Below are experts of layer 4 (counted from 0) of a mixture-of-experts language model. Rows are named router (the router's row for the expert), gate (a neuron's input weights, with its number), up (a neuron's input weights, with its number) and show model dimensions 200-239. Each number is 128 + 24 x the weight over its row's rms, rounded and kept within 0 to 255.
After each expert's rows: "gets" lists some tokens that make up at least twice as much of what it gets as of all text. This comes from a sample of Wikipedia text that the model never trained on. Tokens count by the router's weight.

# expert 23
router [131 158 131 165 150 125 106 125 111 128 112 152 137 128 171 135 129 125 112  89 162 137  98 142 113 156 144  98 141 141 114 179 149 120 116 109 154 119 138 137]
gate0 [131 164  94 141 175 124 100  82 120 109 134 138 107  96 106 133 143 108 154 181 123 110 155 142 130 129 130  76 140 136 110 139 127 145 107 131 120 120  69 139]
up0 [102 113 130 114  99 111  97 125 140 126 130 104 121 145 178  98 127 132 167 149 124 105 129 121 131 154 143  69 111 147 104  79 140 122 159 107 100 151 132  89]
gate1 [ 86 134 120 103  94 120 123  83 134 136 206 122 118  84 122 132 153 115  93 152 132 130 140 141 116 140 111 137 130 183 136 132 169 111 118 160 132 122 102 128]
up1 [151 138 138 106 143 125 151 121 130 112 106 144 151 138  89 117 131 125 127 100 138  95 140 131 168 107 156  96 162  73 131  92 106 135 141 154 128 111 149 112]
gate2 [ 94 141  79 138 126 131 143 130 126  93  94 170 114 158  85  81  84 135 125 146 133 128  80 124 135 119 116 148 124 131 145 141 134 125 100 113 126 109 159 107]
up2 [ 99  84 140 142 112 145 136 100 167 162 137 172 139 112 119 145 143 145  97 118  76 144 104 115 124 133 135 150 143 158  98  90 151 137 119 114 140 144 134  82]
gate3 [104 146  84 154 172 106 124 110 118  88 147 134 113 137 162 123 168 134 144  74 140 129 154 131 120  96 117 152  98 138 148 115 152 139 117 122 160  98 123 131]
up3 [136 104 137 115 173 107 124 147 122 186 105  54  96  89 109 152 100 151  83 166 128  86 164 121 103 137 110 108 128  62  52 124  67 138 156 142 123 135 114 114]
gate4 [117 131 115 161 100 117 123 128 149 117 102 136 126 141 137 102 123 152 120 151 149 125 150 146 130 161 101 117 113 147 128 118  98  83 119  55 125 112 161 106]
up4 [152 146 160 141 107 142 154  97 132 102 144 168 142 115 142 180 140 130 129 123 125 103 144 193 148 142 124 118 128 115 153 145 133 135 100 146 107 146 100 191]
gate5 [144 112 133 116 129 132  86 150 130 184 122 124 114 165 113 159 127 129 131 174  75 131 133 108 143 145 166 135 127  84 110 146 143  95 151 141 122 141 103 118]
up5 [152 169 139  95 167 134 165 114 116  92 123  94 129 148 117 154 122 115 118 135 132  61 152 179 141 152 142 129  93 136 107 141 142 124 134 155 101 134 158 143]
gets: " H", " h", " St", "H", " is", " res"

# expert 17
router [130 129 130 146 139 164 119 125  98 152 130 103 125 149 134 166 104  99 156  85 141 130  93 118 131 131 117 127 137  85 109  86 131 114 107 121 125  57  88 132]
gate0 [144 129 129 157 154 147 129 130 153 135 149  96 131  86  97 150 136  99 142 105 130 149 146 103 101 143  84 120 169 157 117 114 102 109 120  83 147 136 113 125]
up0 [159 109 193 110 132 140 108 127 107 111 111  96 129 136 147 124 136 108 131 129 132 139 155  93 103 149 139  90 143 125 102  68 118 102  88 100 118  98 121 140]
gate1 [144 152 141 126 176 147 147 140  95 125 103 132 181 118 137 130 105 135 128 142 120 124 128 181 116 108 158 154 142  97 139  80  95  93 157 129 131 106 144 120]
up1 [114 122 127 158 158 167 166 152 125 113 101 145 162 104 163 148 123 157 141 127 121  92 184 172 108 162 149  88 101 106 156 128 105 132 172 146 132 124 150  95]
gate2 [109  92  89  99 138 109 107 195 139  98 140 160 129 165 147 102  70 113 140 128 142  89 169 127 116 161 158 103 165  98 131 117 108 137 146 131 137 115  80 121]
up2 [138 100 152 148 169 159 131 110 126 171  76 135  95 129 139 135 104  99  78 127 126  74 172 124 132 118 148 139 116 117 117 121 128 127 123 120 146 100 133 150]
gate3 [ 98 112 105 135 174 164 102 117 106 117 137 122 153 100  95 108 146 115 145 135 116 118 126 170 130 130 145 132  84  96  96 108 129  96 163 140 124 163  59 145]
up3 [158 153 121 149  77 117 114  97 155 145 136 190 135 153 162 112 120 115 122 106 142 101 162 124  79 154 131  89  79 143 171 123 162 145 145 132 100 110 110 130]
gate4 [115 110 140 107 148 136 119 173 134  90 122 112 138 102 139 177 101 142 106 134 107  97 138 118 129 102 132 142 121 125 128 108 154  98 148  97 143 152 132 115]
up4 [127 124 141 115  84 117  90 127 121 195 148 159 115 152 131 119 122 155 112 126 116 177 128 119 143 119 152 121 135 141 132 205 110 112 130 109 108 118 133 156]
gate5 [164 163 135 116 118 149 151 111 125 128 178  98 119 120 117 138 138 113  96 130 114 116  78 133 124 105 135  60 126 149 113 127  87 156 121  78  75  95 110 140]
up5 [146 149 103 138 130 160 113 162 136 172 120 145 152 110 108 106  91 135 126 165 115 151 137 124 138 146 119 151 131 159 117 173 118  87 146 146 112 115 159 105]
gets: " to", " of", " and", " in", " with", " by"

# expert 15
router [135  95 146 108 146 149 135 115  99  84 203 123 157 126 148 133 159 111 103 168 144 147 102 100 173 119 125 115 136 137 166 165  88  87 134 124  99 107 121  79]
gate0 [146 175 147 135 145 118 108 149 114 164 134  84 112 145 114 153 138 136 106 150 116 123 113 146 109  87 137 149 133  90 101 108 130 135 117 124 147 156 119 123]
up0 [131  95 101  76 113 118 132 113 116 145 163 164 138 106 145 142 138 104 155 119 145 138 132  52 144 165 107 120 132 128 130 128 128  96 153 136 137 152 104 134]
gate1 [157 148 161 133 105  70 132 183 118 118 134  93 104 105  89 143 155 142 167 154 131 119 129 125 146 109 107 142 113 120 124 148 171  84 163 118 166 142 161 118]
up1 [116  94 153 149  93 125 162 150 148 108 108  72 114 152  88 123 142 105 171 133 136 115 116  94 131 117 108  94  93 142 126 109 129 115 124 103 110 147 132 119]
gate2 [ 98 147 130 114 115 113 111 110 126 136  99 117 116 137 130  89  90 120 143 141 107 142 111 141 123 153 109 148  85 127  86  94 177 122 155 153 182 155 138 110]
up2 [115 116 125 109 115 119 100 168 135 120 146  95  82 142 132 128 166 150 138 116 135 148 150 109 147 117 117  99 182 149 129  80 153 154 112 124 160  81 161 146]
gate3 [109 106 159 130 144 112 139 110 128 140 116  93 124 117 137 134 117 121 156  98 158 113 139 121 140 121 148 143 124 117 185 194 165 123 134 113 111 128  99 120]
up3 [126 132 134 109 124  97 126  96 104 104 141 122 160 135 137  98 139 135 131 149 132 130 160 116 126 106  71 139 150 168 102  94 134 146 159 122 121 107 123 177]
gate4 [ 80 108 153 127 131 158  98 135 109 137 126 101 126 143 143 121 108 119 119 174  90 138 118 146 157  87 139 109 110 101 134 121 129 113 123 159 107 130 125 154]
up4 [112 131 145 147 110 101 140 111 152  95 118 178 149 117 115 106 117 145 118  74 134 114 123 134 149 115 149 142 144 148 152 112 180 112 153 170  87 160 149 156]
gate5 [104 135 110  74 121 101 106 139 155  93 145 113 141 136 146 146 122  86 181 162 103 163 172 141 117 103 114 104 181 121 114 127 118 162 138 152  87 125  77 156]
up5 [127 101 110 130 139 144 113 172 118 144 113 118 158 144 112 122 126 152  78  79  93 156 125 116 130 125 117  69 128  87  82  89 149 131  96 116 137 134 146 130]
gets: "1", "2", "3", "4", "5", "6"

# expert 7
router [128 142 133 144 105 147 127 159 149 109 126 150 102 108 182 139  99 103  99 120 111 112  89 139 101 135 118 161 144 128 131 136 139 115  86 161 117 144 126 151]
gate0 [107 122 100 142  84 139  87 165 143 147 150 134 145 143 107 114  92 116 114 123 165 109 149 112 130  76 131 109 122 142 142 155  85 148 136 147 143 108 135 106]
up0 [133 131 119 120 183 115 117 135 126 129 199 143 141 149 116 124 146 154 117 132  87 103 124 126 131 177 106 133 133 129 110 144 144 128 151 143 143 160 131 120]
gate1 [106 164 147 129 113 158 142 144 129  94 111 116 129 121 118 142 115 108 137 118 100 183  87 116 123  95 159 128 151 152 106 103 148 132 138 150 102 134  97 114]
up1 [ 67 131 143 175 127 162 152 105 101 102 170 194 123 124 114  96 119 108 148 126 104  99  55 169 105 138 146 113 113 187 109  63 159 131 105 133 109  61 141 126]
gate2 [144 136 111  99 112 124 135 127 144 128 104 104 118  93 134 113 130 161 116 112 168 135 164 119 157 137  95 168 130  89  98 133 116 114 121 143 121  89 188 137]
up2 [ 91  99  92 142 155 158 164 105 135 123 139 139 104 168 149 135 144  93 164 124 145 141 123 177 157 133 133  77 135 162 142 154 111 131 117 137 126 167  98 116]
gate3 [130 116 138 137 133 132 183 120 129 130 147 114  99 109 114 148 150 165 120 146 116 150  83  95 184 107 152 128 146  89  99 107 149 169 127 138 157 135 115 120]
up3 [113 125 107 133 144  96 120 127 140 145 159 150 118 118  99 169 121 137 145 123 156 158 124 115 115 131  93  95 136 139 123  88 119 135 124 101 137 150 149  94]
gate4 [110 107 107 105 152 156 139 136 104 106 148  92  93 147 134 108 135  84 140 114 138 128 154 133 157 107 142 131 139 161 156 111 119  82 106  87 109 165 183 119]
up4 [123 125 156 113 144 145 117  73  95 117 169 137 142 138 125 166 108 108 118 136 149 111 134 144 150 106  80  46 140 121 136 108 165 137  92 147 153 134 118 154]
gate5 [122 113  96 167 168 139 122 146 125 114 126 153 106 132 151 103 130  87 164 125 113  87 126 116 106  97 118 137 119 118 134 158 145 138 131 140 131 133 132 144]
up5 [148 141  96 113 139 152 123  93 152 136  71 135  88 121  96 120 138 152 161 126 143 127 107 116 123 130 143 106 140 114 122 174 104 156  71 148 141 128 105 127]
gets: "am", "im", "ev", "om", " Me", " conc"

# expert 5
router [114 126 146 149 125 104 141  93 169  96 141 152  86 157 128 132 134 139 130 128 154 136 157 126 143 145 138 142 124 148 165 192 125 148  92 116 115 126 138 149]
gate0 [146  90  89 116 103 106 121 141 126 107  75 121 129  90 140 119 142 136 103 146  94 133  96  90 107 121 115 152 116 131 137 136 102 128 140 144 137 100 106 119]
up0 [ 41 152 126 113 124 112 139 110 178 116 113 104 103 145 119 137 178 145 158 112 132 109 161 138 107 113 127  97 168 144 147 172 155 157 146 168 123 159 137  75]
gate1 [139 139 144 158 149 156 150 164 130 139 112 160 119 129 141 146 124 193 139 148 143 136 172 128 115 129 121 149 154 108 109 135 136 120 119 102 130 130 148  95]
up1 [114 131 111 112  84 114 149 108 117 121 136  91 139 134 146 172 124  80 126 100  85 150 152 102 125 134 109  61  74 148 173 130 189 114 177 124 132  94 141 132]
gate2 [ 83 124 128 170 131 153 113 141 163 148 104 133 110 126 127 113 158 112 145 161 164 173 152 141 162 140  81  89 160 121 122 131  91 150 150 137 123 149 107 142]
up2 [129 121  95 136 139 151 110 101 116  78 128 148 122  96 117  92  99 147 123 162 118 151 114 126 153 126 138 103 147  90  96 138 158 123 149 153 122 101 178  83]
gate3 [125  90 127 142 133 117 141 145 161 111 110 111 138 101 155 121 116  82 115 116 155 194 148 139 126 121 106 117 106 148 111 119 108 114 132 116 116 168 134 136]
up3 [142 101 134 121 107 137 167 136 119 140  88 159 117 170  95 129 119  99 110 151 144 133 138 134 109 106 102 133 144 135 125 141 125 122 142  82 116 159 128 141]
gate4 [123 135 137 173 124 152 125 129 191 118 121 145 158 120 121  92 121 128 138 123 127 130 141 100 114 134 111 123 179 174 168 114  81 131 105 103 155 114 152 156]
up4 [127 135 107 119 116 128 110 126 139 136 174  70  87 116 102 151 130 146 144 162  99 104 129 147 138 123 146  99 137  86 119 117 148  89 130 118 122 119 148  88]
gate5 [142 152 121 141 106 152 167 125 155 109 115 153 126 112 109 158 203 124 119 122  76 132 131 141 111  95 156 183 136 109 117 142 104 114 152 106 124 135 132 147]
up5 [137  61 112 171  96 133 135 167 114 113  93 132 190 163 115 137 152 139 136 108 105 160 128 110 129 120 110 127 124 141 109 134 101 144 137 161  99 132 196 169]
gets: " ", "ent", "0", "3", ".", "5"

# expert 3
router [124 118  99 126 140 114 129 117  94 124 103  92 105 111  87  89 138 124 144 155 130 113 125 140 119 132 140 108 101  86 112  92 141 108 175 148 160 106 107 119]
gate0 [105 118 142 174 115 121 135 127 107 102 107 141 114 143  95 169 137  86 127 164 115 154 145 125 137 129 192 156 115 137 119 125 170 121 115 131 111 135 160  79]
up0 [172 116 158 151 100 114 154 113 131 192 134 111 128  99 161  88 110 138 133  90 128  85 123 157 123 146 119 123 150 100 132 118  75 134  98 102 138 145 158 178]
gate1 [166 145 156 163 109 147 107 114 128 111  94 149 154 119 134 124 105 151  96 138 102 105 131 164 115  94 140 178  86 148 133 155 102 138 183 169 147 137 143 112]
up1 [109 115 114 128 107  92 144 145 102 113 150  90 171 139 173 151 102  79  90 118 179 116 107 157 108 135 148 131 120 130  96 103 128 136 120 137 144 139 117 107]
gate2 [142 130  75 140 132 125 114 171 139  84 138  90 148  75  99 147 135 113 155 140 112 117 153 111 122 111 161 151 114 198 140 122 151 162 143 161 152 130 104  97]
up2 [108 111 128 146 161 117 124 139 106 151 113 169 131 137 134 130 115 111 144 129 159 135 160 106 149 145  89 130 120 110 109 149  88  97 107 128 141 107 137 161]
gate3 [138 114  93 102 107 130  98 191 130 125 108 106 121 113 109 114 141 143  89 172 131 117 103  98 147 163 126 144 158 159  84 129 150 116 138 150 149 116  88 152]
up3 [128 121  50 147 154 134 154 137 132  78 130 109 140  78 115  97 140 115 123 147 172  98 123 105 135 129 160 164 124 111 118 156 119 107 168 154 126 127 133 101]
gate4 [168 137 100 147 139 136 124 150 136 156  91 124 116 139 157 104 137 101 154 139 179 134 122 135 177 156 141 115 153 100 107 188 149 128 156 122 110 117 112 113]
up4 [123  99 127 127 156 115 127 141 181 162 174 122 157 161 121 146 141 152 101  62 130  96  89 105 150 152 130 132 127 109 135  97 122 112 105  92 101 130 160 113]
gate5 [142 164 147 116 132 149 101 117  90 172 120 137 109 157 149 127 166 125 109  90 112 130 107 116 124 147 154 156  75  93 153  91 177 146 113 111  72 119 140 133]
up5 [128 185 120 127 131 154 162 123 103 115 150 159 118 162 135 135 130 129  90 123 153 148 190 145 128 120 149 136 162 149  96 137 186 130 128 145 141 114 103 106]
gets: " a", "ation", "ity", "it", "ge", "ance"

# expert 13
router [156 147 142 155  81 107 131 147 114 187 110 163 133 137 102 117 153 130 144 191 121 156 119 128 143 161 127 145 135 143 129 153 126 174 173 142 118 132 134 123]
gate0 [172 102 104 131 137 152 107 178 136 122 170 107 117 106 118 143 105 182 124 150 162 159 144 139 127 133 124 128  75 140 108 120 143  71 141 189 123 145 124 123]
up0 [122 130 128 103 160 118 133  99 113 104 120  98 115 111 121 139 116 117 133 137 121 159 132 149 103  84 149 127 126 131 100 168  60 127 176 121 159 127  68 100]
gate1 [173 142 135 127 117 150 114 111 156 150 152  96 126 117 123 169 146 138 152 122 158 147 103 168 156  91 161 101 102  72 125 104 113 123 126 141 146  91 105 145]
up1 [160 106 147 159 114 141 101 120 156 129 138 110 114 134 136 146 150 124 174 118 125 134 147 147 143 133 120 116 116 117  96 127 111 146 125 107 109 160 148 137]
gate2 [120 109 210  93 100 103 145 163 183 132  93 147 136 134 141 103 169 113 134  95 104 123 164  95 178 129 112 163 121 128 104 119 157 119 127 122 125 128 137 111]
up2 [147 144  96 128 142 131 129 121 140 123  90 100 122 161 122 130 147  97 146 113 106 150  96 106 166 114 136 173 122  70 127 138 137 156 135 152 110 149 135 152]
gate3 [126 127 151 148 134 142 160 160 133 118 160 130 168 134  82 150 110 106 146 128 142 156 120 133 165 156 131 132 167 143 157 145  92 102 111 131 120  88 123 104]
up3 [141 124 150 160 158 118 133  99 125 136 120 123 126 131 130 128  64 135  83  85 113 102 125 109 150 143 151 110 136 120 135 180 160 112 148  76 133 133 140 192]
gate4 [143 116  85 110 112 125 137 120  96  91 129  89 111 146  99 133 122 137 104 142 111 153 123 125 123 119 140 145 124 121  99 161 116  92 128 162 137 100 174 117]
up4 [130 146 140 119 140 162 111 160 151 130  93  91 157 144 103 139 127 165 117  87 125 132 183 115 124 127 136  54 140  86 148 120 139 123 149  99 144 110 119 136]
gate5 [130 184  92 116 155 146 147  78 165 183 113 103 134 132 117 128 104 155 104 157 139  25 150 144 132 137  85 134 139 134 108  97 143 116 140 120 163 122  98 119]
up5 [124 163 103  77 113 109 143 102 128 147 105 132 129  90 123 103 127 150 161 187 117  91 133 115 163 158 107 169 101  99 135 141 129  88 122 134 144 147  80 135]
gets: " T", "S", " S", " D", " C", "T"

# expert 9
router [115 131 112 136 154 183 144 142 136 167 119 143 119 103 113 166  91 152 175 148 120 131 114  98 148 106  96 146 114  81 105  93 133  80 104 112 113 125 159 133]
gate0 [129  82 122 137 129 157 128 102 131  86 122 108 140 129 178 107 158 138 163 102  96  86 139 141 155  99 112 179 125 120 142 140 134 122 115  72 157 122 124 150]
up0 [136 114 125 122 158 174 130 181 112 161 124 132 135 144 136 140 121 122 140 176 166 125 143 179 143 136 101  98 136 123 111 129 132 132  86 114 109 151 118  94]
gate1 [157  89 146 173 116  54 122 115  95 126 143 120 133  92 129 116 114 110 109 140 124 133 117 118 145 117 103 137 127 139 118 160 138  86 145 142 139  97 124 108]
up1 [186 128 137 140 112 127 146 152 135 109 129 143 190 122 140 109 144 120 114 126 137 102 111 175 183  99  69 111 104 120 190 170 148 105  97  85 109 126  98 145]
gate2 [136 111 159 134 126 105 124 140 134 140 157 117 146 122 127 163 109  86 108 169 123 121 125 132  96 100 127  97 171 169 141 113 157 136 120 108 126 150 153 129]
up2 [141 121 160 152 168 159 120 149 104 150 122 139 122 159 107 146 143 111 118  99 123  78 151 146 152 140 139 103 144 146 119  76 129 110 100 166 137 146 133 116]
gate3 [118 105 102 119 165 111 148 174 126 134 148 132 145 125 149  98 164 153 144 123 152 162  91 106 129 113 145 165 127 111  95 125 146  86 147 127 128 140 116 158]
up3 [134 148 133 127 111 168 150 117  95  79 126 100 110 122 117 133  96 131 139 111 107 126 151  96 144 117 103 116 131 124 144 123 108 181 130 139 137 141 131 127]
gate4 [124 124 113 111 134 113 106 159 113 117 114 175 135 125 170 119 182  90 111 122 149 132  86  83 142 119 109 145 131 125 110 137 140 134 152 180 100 151  74 137]
up4 [ 97 121 124 104 109  99 119 114 124  82  98  96 166 120 118 139 137 116 115 147 144 139  99 169 115 167  95 128 153 136 106 178 138 110 133 108 137 147 144 171]
gate5 [120 135 131 152 147 149 114 118  98 145 113 123 109  98 138 132 162 105 110 124 135  88 157 131 137 105 115 132 104 109 132 122 148 123 168 134  86 146 127 133]
up5 [128 148 101 137 135 105 158 103 115 135 115 155 115 118  89 106 114 122 155 131 133 192 128 126 128 144  64 127 139 138 143 149 138 157  79 146 140 100 122 130]
gets: " team", " League", " the", " season", "let", " Cup"

# expert 12
router [ 95 139 168 109 129 122 197 117  99 125 118 127 144 156 142 133 115 138 129 147 149 144 127 113 154 123 135 118 110  96 140 124 114 116 134  85 146 128 139 130]
gate0 [122 119 138 136 100 189  88  94 140  86 101 101 129 103 126 122 123 145 130 126 123 140 171 147  98 117 120 130 131 152 119 113 136 125 157 107 107 180 133  99]
up0 [157 139 141 170 149 102 108 154 110 124 101 122 100 156 147 169 113 182 180  92 152  98 129 134 142 143 147 120 142 173 132 130 132 164 121 113 158 105 116 112]
gate1 [106 107 122  69 104 100 127 102 146 113  88 175 152 152 121 152 111 125 128 114 101 112 139 126 133 183 137 133 123 129  97  77  83 122 122 165 130 174 126 114]
up1 [142 115 134 108 125 115 128 105  95 120  84 131 113 154 134 167 135 142 109 118  69 118 106 133  77 145 114 146 140 146 100 108 145 134 124 149  66 101  61 101]
gate2 [116 132 112 112 118 113 148 144 122 121 133 110 128 169 138 132 173 157  68 153 153  94 133 120 117 123 130 165 124 106 119 122 112 129 140 148 135  97 145  89]
up2 [125  99 111 163 127 143 127 139 126 141  81 115 140  83 171 149 129 125 133 114  88 128 142 166 165 134 119  87 119 159 138 147 128 164 124 105 165 125  67 137]
gate3 [128  86 160 129 126 137 127 140 141 141 108 132 148 104  81 147 162 114 127 143 104 119 154 128 142  97 151 159 154  91  87 119 100  87 120 122 141 139 123  85]
up3 [143 127 163 115 156 152 114 196  77 131  99 121 155 105  79  98 143  81 125 135 155 165 158 122 142 121 112 119 104 116 127 105 103 101  81 128 144 119 108 118]
gate4 [162 123  86 154 107 114 128 131 135 124 145 160 124 150 152 114 133  90 122 111 137 136 163 169 144 117  81  94  84 124 189 100  91  95 122  95 122 132 155 174]
up4 [178 113 139 139  79 122 153 106 132 131 119  83 134 148 125 203 118 141 132  97 133 119 123 128 150 103 114 174 155 145  97 161 116 134 149 180 108 161 136 123]
gate5 [141 125 115 151 124 147  71 123  94 107 108 121 138 111 138 110  87 134 123 134 145 115 109 133 127 129 122 132 130 120 147  96 129 160 154  93 119  98  76  97]
up5 [100 175 137 109 140 137 112  84  93 109 140 164 103 135 121 131  96  99 114 120 119 179 177  82 100 107 153 115 104 138 142 114 118 129 103 103 168 173  96 147]
gets: " for", " of", "ed", " For", "rop", "ce"

# expert 11
router [139 145 144  98 167 110 104 104 143 108 108 138  96 142  63 116 134 120 121 151 157 140 117  73 106 139 102 106 118 144 114  99 159 135 105 139 138 123 117  75]
gate0 [ 83 166 117 138  77 102 143  91 167 141 119  93  91 120 136  84 114 151 117 118 143 145 149 122 150 127 168 137  97  72 136 148 142 181 144 124 176 130 139 108]
up0 [173 118 110 125 131  73 102 110 119 134 110 135 159 149 125 124 145 138 131 122 121 119 141 145  94 152 109 123 169 149 180  97 100 162 133 151 123 120 123 106]
gate1 [134 131  85 119 122 117 122 154 134 131 109 120 126 110 111 146 137 128 121 132 131  97 112 126 156 103 139 139 101 147 110 148 133 133 135 117 145 121 109 158]
up1 [123 134 141 126 146 132 125 149 138 151 112 176 125 153 121 139 110 150 127 159 129 118 129 109 101 138 120 108 144 161 110 106  93 117 172  73 123 143 162 129]
gate2 [156 148 134  98 119 141 138 149 102 121 178 169 148 144 117 134 136  78 144 168 159 191 108  84 148 123 109 158 121  87 137 130  67 137 145  70 114 115 104 118]
up2 [133 110 117 181 145 169 148 141 140 133 135 104 113 140 163 142 108 124 135  92 107 125 108 139 197 135 117 115 166 178  68 133 145  83 145 150 119  98 155 122]
gate3 [125 120 107 108 123 130 117 125 108  97 124 177 116 120 142 180 133 115 150 152 146 154 108 132 171 121 174 115  77 130 118 147 127 113 125 134 137 152 100 125]
up3 [ 74 129 117 120 150 151 117  89 123  97 115 108 122 103 118 132  79 161 158 169 105 157 104 148 144 155 123 101 117 138 154 131 149 117 144 151 181 134 137 151]
gate4 [158 134  89 148 156 141 190  90 143  95  91 166 143 110 137 117 131 110 111 177 160  93 126 140 126 123 109 129 103 146 109 129 120 166 178 160 157 128 119 110]
up4 [123 133 171 124 156  87 180 151 112 132 109 110 107 116 137 111 131 108 111 161  99 116 152 145 100 143 122 113  77 157 127 143 142 139 129 141 129 118 144 130]
gate5 [136 145  93 140 114 153 138 131 104 131 153 119 118 150  73 165 102 148 135 126 169 143 152  92 137 116 160 163 116 126 127 167 134 145 135 136 137 149 138 131]
up5 [111 143 158 130 149 146 153 116 121  96 123 158 125 130 190 121 134 141 128 150 114 112 153 120 138 142 117 135 128 123 189  93 137 103 130  66 184 142 123 149]
gets: "a", "o", " out", "i", "ia", "ron"

# expert 20
router [130 161 147 152 106 110 116 102  96 143 137 141 116 117 171 148 137 168  97 128 169 153 157 106 106 136 142 128 180 123 120  98 144 105 145 110 117 134 149 115]
gate0 [134 115 129 138 129 102 136 169 113  95 133 154 118 119 149 122 120 124 124 128 173  69 129  82 121 142 122 101 153 132 112 120 135 106  92 105 141 163  65 143]
up0 [128 105  87  94 118 159 109 153 132 148 100  94 113 114 136 132 144  88 111 147  94 103 101 144 110 109 124 156 172 190 158 132 120  96 133 134 104  75 117 110]
gate1 [120 142  99 114 174 149 109 208 141 154 113 152 129 153 140 112 117 147 105 155 139 126  60 135 123 127  90 139 159 120 138 152 108 110 162  98 166 149  78 117]
up1 [ 74 151  95 146 109 106 162  99 155  86 120 141 150 192 119 149 131 107 126 136 137 119 105 141  83 143 148 154  92 137 135 153  95 176 135 112 111 162 123  93]
gate2 [128 146 148  88 155 117 146 140 145 130 103 134 125 150 133 163 171 152 162 122 140 135 156 133 132 135 126 127 128 117  93 127 133 112  88 121 144 133 131 138]
up2 [137 116 142 103 143 165 128 144 144 153 102 158 151 145 121 134 114 128 122 127 126 126  73 106 159 130 139 115 130 136 156 151 146 129 106 131 108 124 144 132]
gate3 [132 156 115 134 166 152 174 136 132 119 116 134 136  54 146 176 142 134 123  91 109 111  97 138 130 129 139 134 138 130 115 131 113 107 140 120 112  86 155 146]
up3 [150 111 116 134 115 133  93 127 107 133  91  72 111 161 109 102  69 112 118  82 143  86 101 113 142 155 123 122  89 147 116 117 177 124 122 165  97 161 142 121]
gate4 [123 122 123 125  95 139 100 104 138 106 177 143 145 109 102 139 148 134 119 159 122 146 121 122 118  88 100 141 118 170 154 116 135 125 157 110 124  48 168 162]
up4 [136 138 133 113 205 102  97 103 139 142 137 118 137 156 152 100 154 173 144 107 135  98 146 143 166 155 157 127 156 124 108 154 121 155 103 120 131 164 128  86]
gate5 [104  95 149 141  87 133 172 130 113  92 142 131 121 152 154 113 161 117 168 128 102 112 121 139 134 137 158 143 147 124 134 110 105 138 116 137 143 107 130 133]
up5 [ 69 136 121 116 133 108 146 111 109 152 183  90 135 158 117 107 120 101 128  90 138 105 157 145 118 106 102 103 114 134 115  90 106 115 155 142 161 109 136 145]
gets: "s", "es", "ers", "les", "ies", "ts"

# expert 16
router [146 119 152  95  98 140 165 116 106 136 119 113 154 147 148 138 134 193 158 132 160  93 123 119 154 142 130 144 153 121  91 133 131 154 147 142  91 171 112 126]
gate0 [146 120 116 161 123 140 153 106 129 138 164 130  98 113  98 146 114 138 105 145 142 161 198 135 128 134 138 132 102 143 122 135 122 108 106 136 146 133 149 139]
up0 [119 134 128 116 137 142 165 144 133 137 140 111 174 124 126 115 115 105 102  95 114 127  95 107 155 118 131 143 146 148  97 101 132 108 132 102 147 108 143 142]
gate1 [111  96 128  94 118 117 169 118  95 133 118 111 111 133 145 100 126 142 164 145 140 116 143 142 109  90  99 183 167  95 118 198 112 182 136 157 101 184  91 143]
up1 [101 128 136  96 119  92 128 124 125 102 123  83 118 132 149 156 112 169 149 143 114 176 130 165 110  94  83 130 138 132 109 113 104 123 104  87 103 129 106 111]
gate2 [ 79 108 108 150 101  83 163 132 118 147 103 132  95 106 113 141 129 150 122 145 134 103 104  88 135 111 125 156 113 126 124 179  99 161 117  85 104 112 140 121]
up2 [116 113 109 159 106  93 103 155 112  63 130 127 129 147 163 112 143 101 103 126  98  75 158 115 143 149 121 134 134 121  94 128 120 154 103 183 104 115 110 114]
gate3 [164  95 135 129 144 134 106 147 137  89 111 149 135 104 117 136 113 153 106 144 110 129 116 105 150 153 138 118  84 101 117 180 133 150 156 107 101 143 142 137]
up3 [122  84 139 123 146 129  84 122 119  88 157 100 124 105 109 147 112 195  98 164 118 108 129 104 132 172 135 170 115 111 141 153 147 120 163 158 106  97 139 129]
gate4 [135 162 161 147 147 118 139 152 179 144 132  84 146 111 123 122  90 144 137 107  87 110 120 152 188 107 141 135 119  89 159 132 122 114 149 123 131  96 143  94]
up4 [117 156 121 134 129 134 157 126  99 101  98 117 157 125  84 162  86  95 142 160 145 127  88 123 136  99 116 127 145 151 107  93 120 113  82 123 161 143 128 117]
gate5 [137 155  98  85 118 157 145 153 154 142  95 151 116 158 104 109 145 115 170 132 104  94 127 138 103 126 112 140  88  95  99 126 124 182 128 140 101 106 114 157]
up5 [102 135 100 127 100 119 147 116  84 125 104 121 139 131 106 163 145 138 153 127 132 126 146 104 165 135 151 110 143 143 123 156 168 145 120 157 150 163 152 128]
gets: "t", " one", "W", "te", " cl", "ok"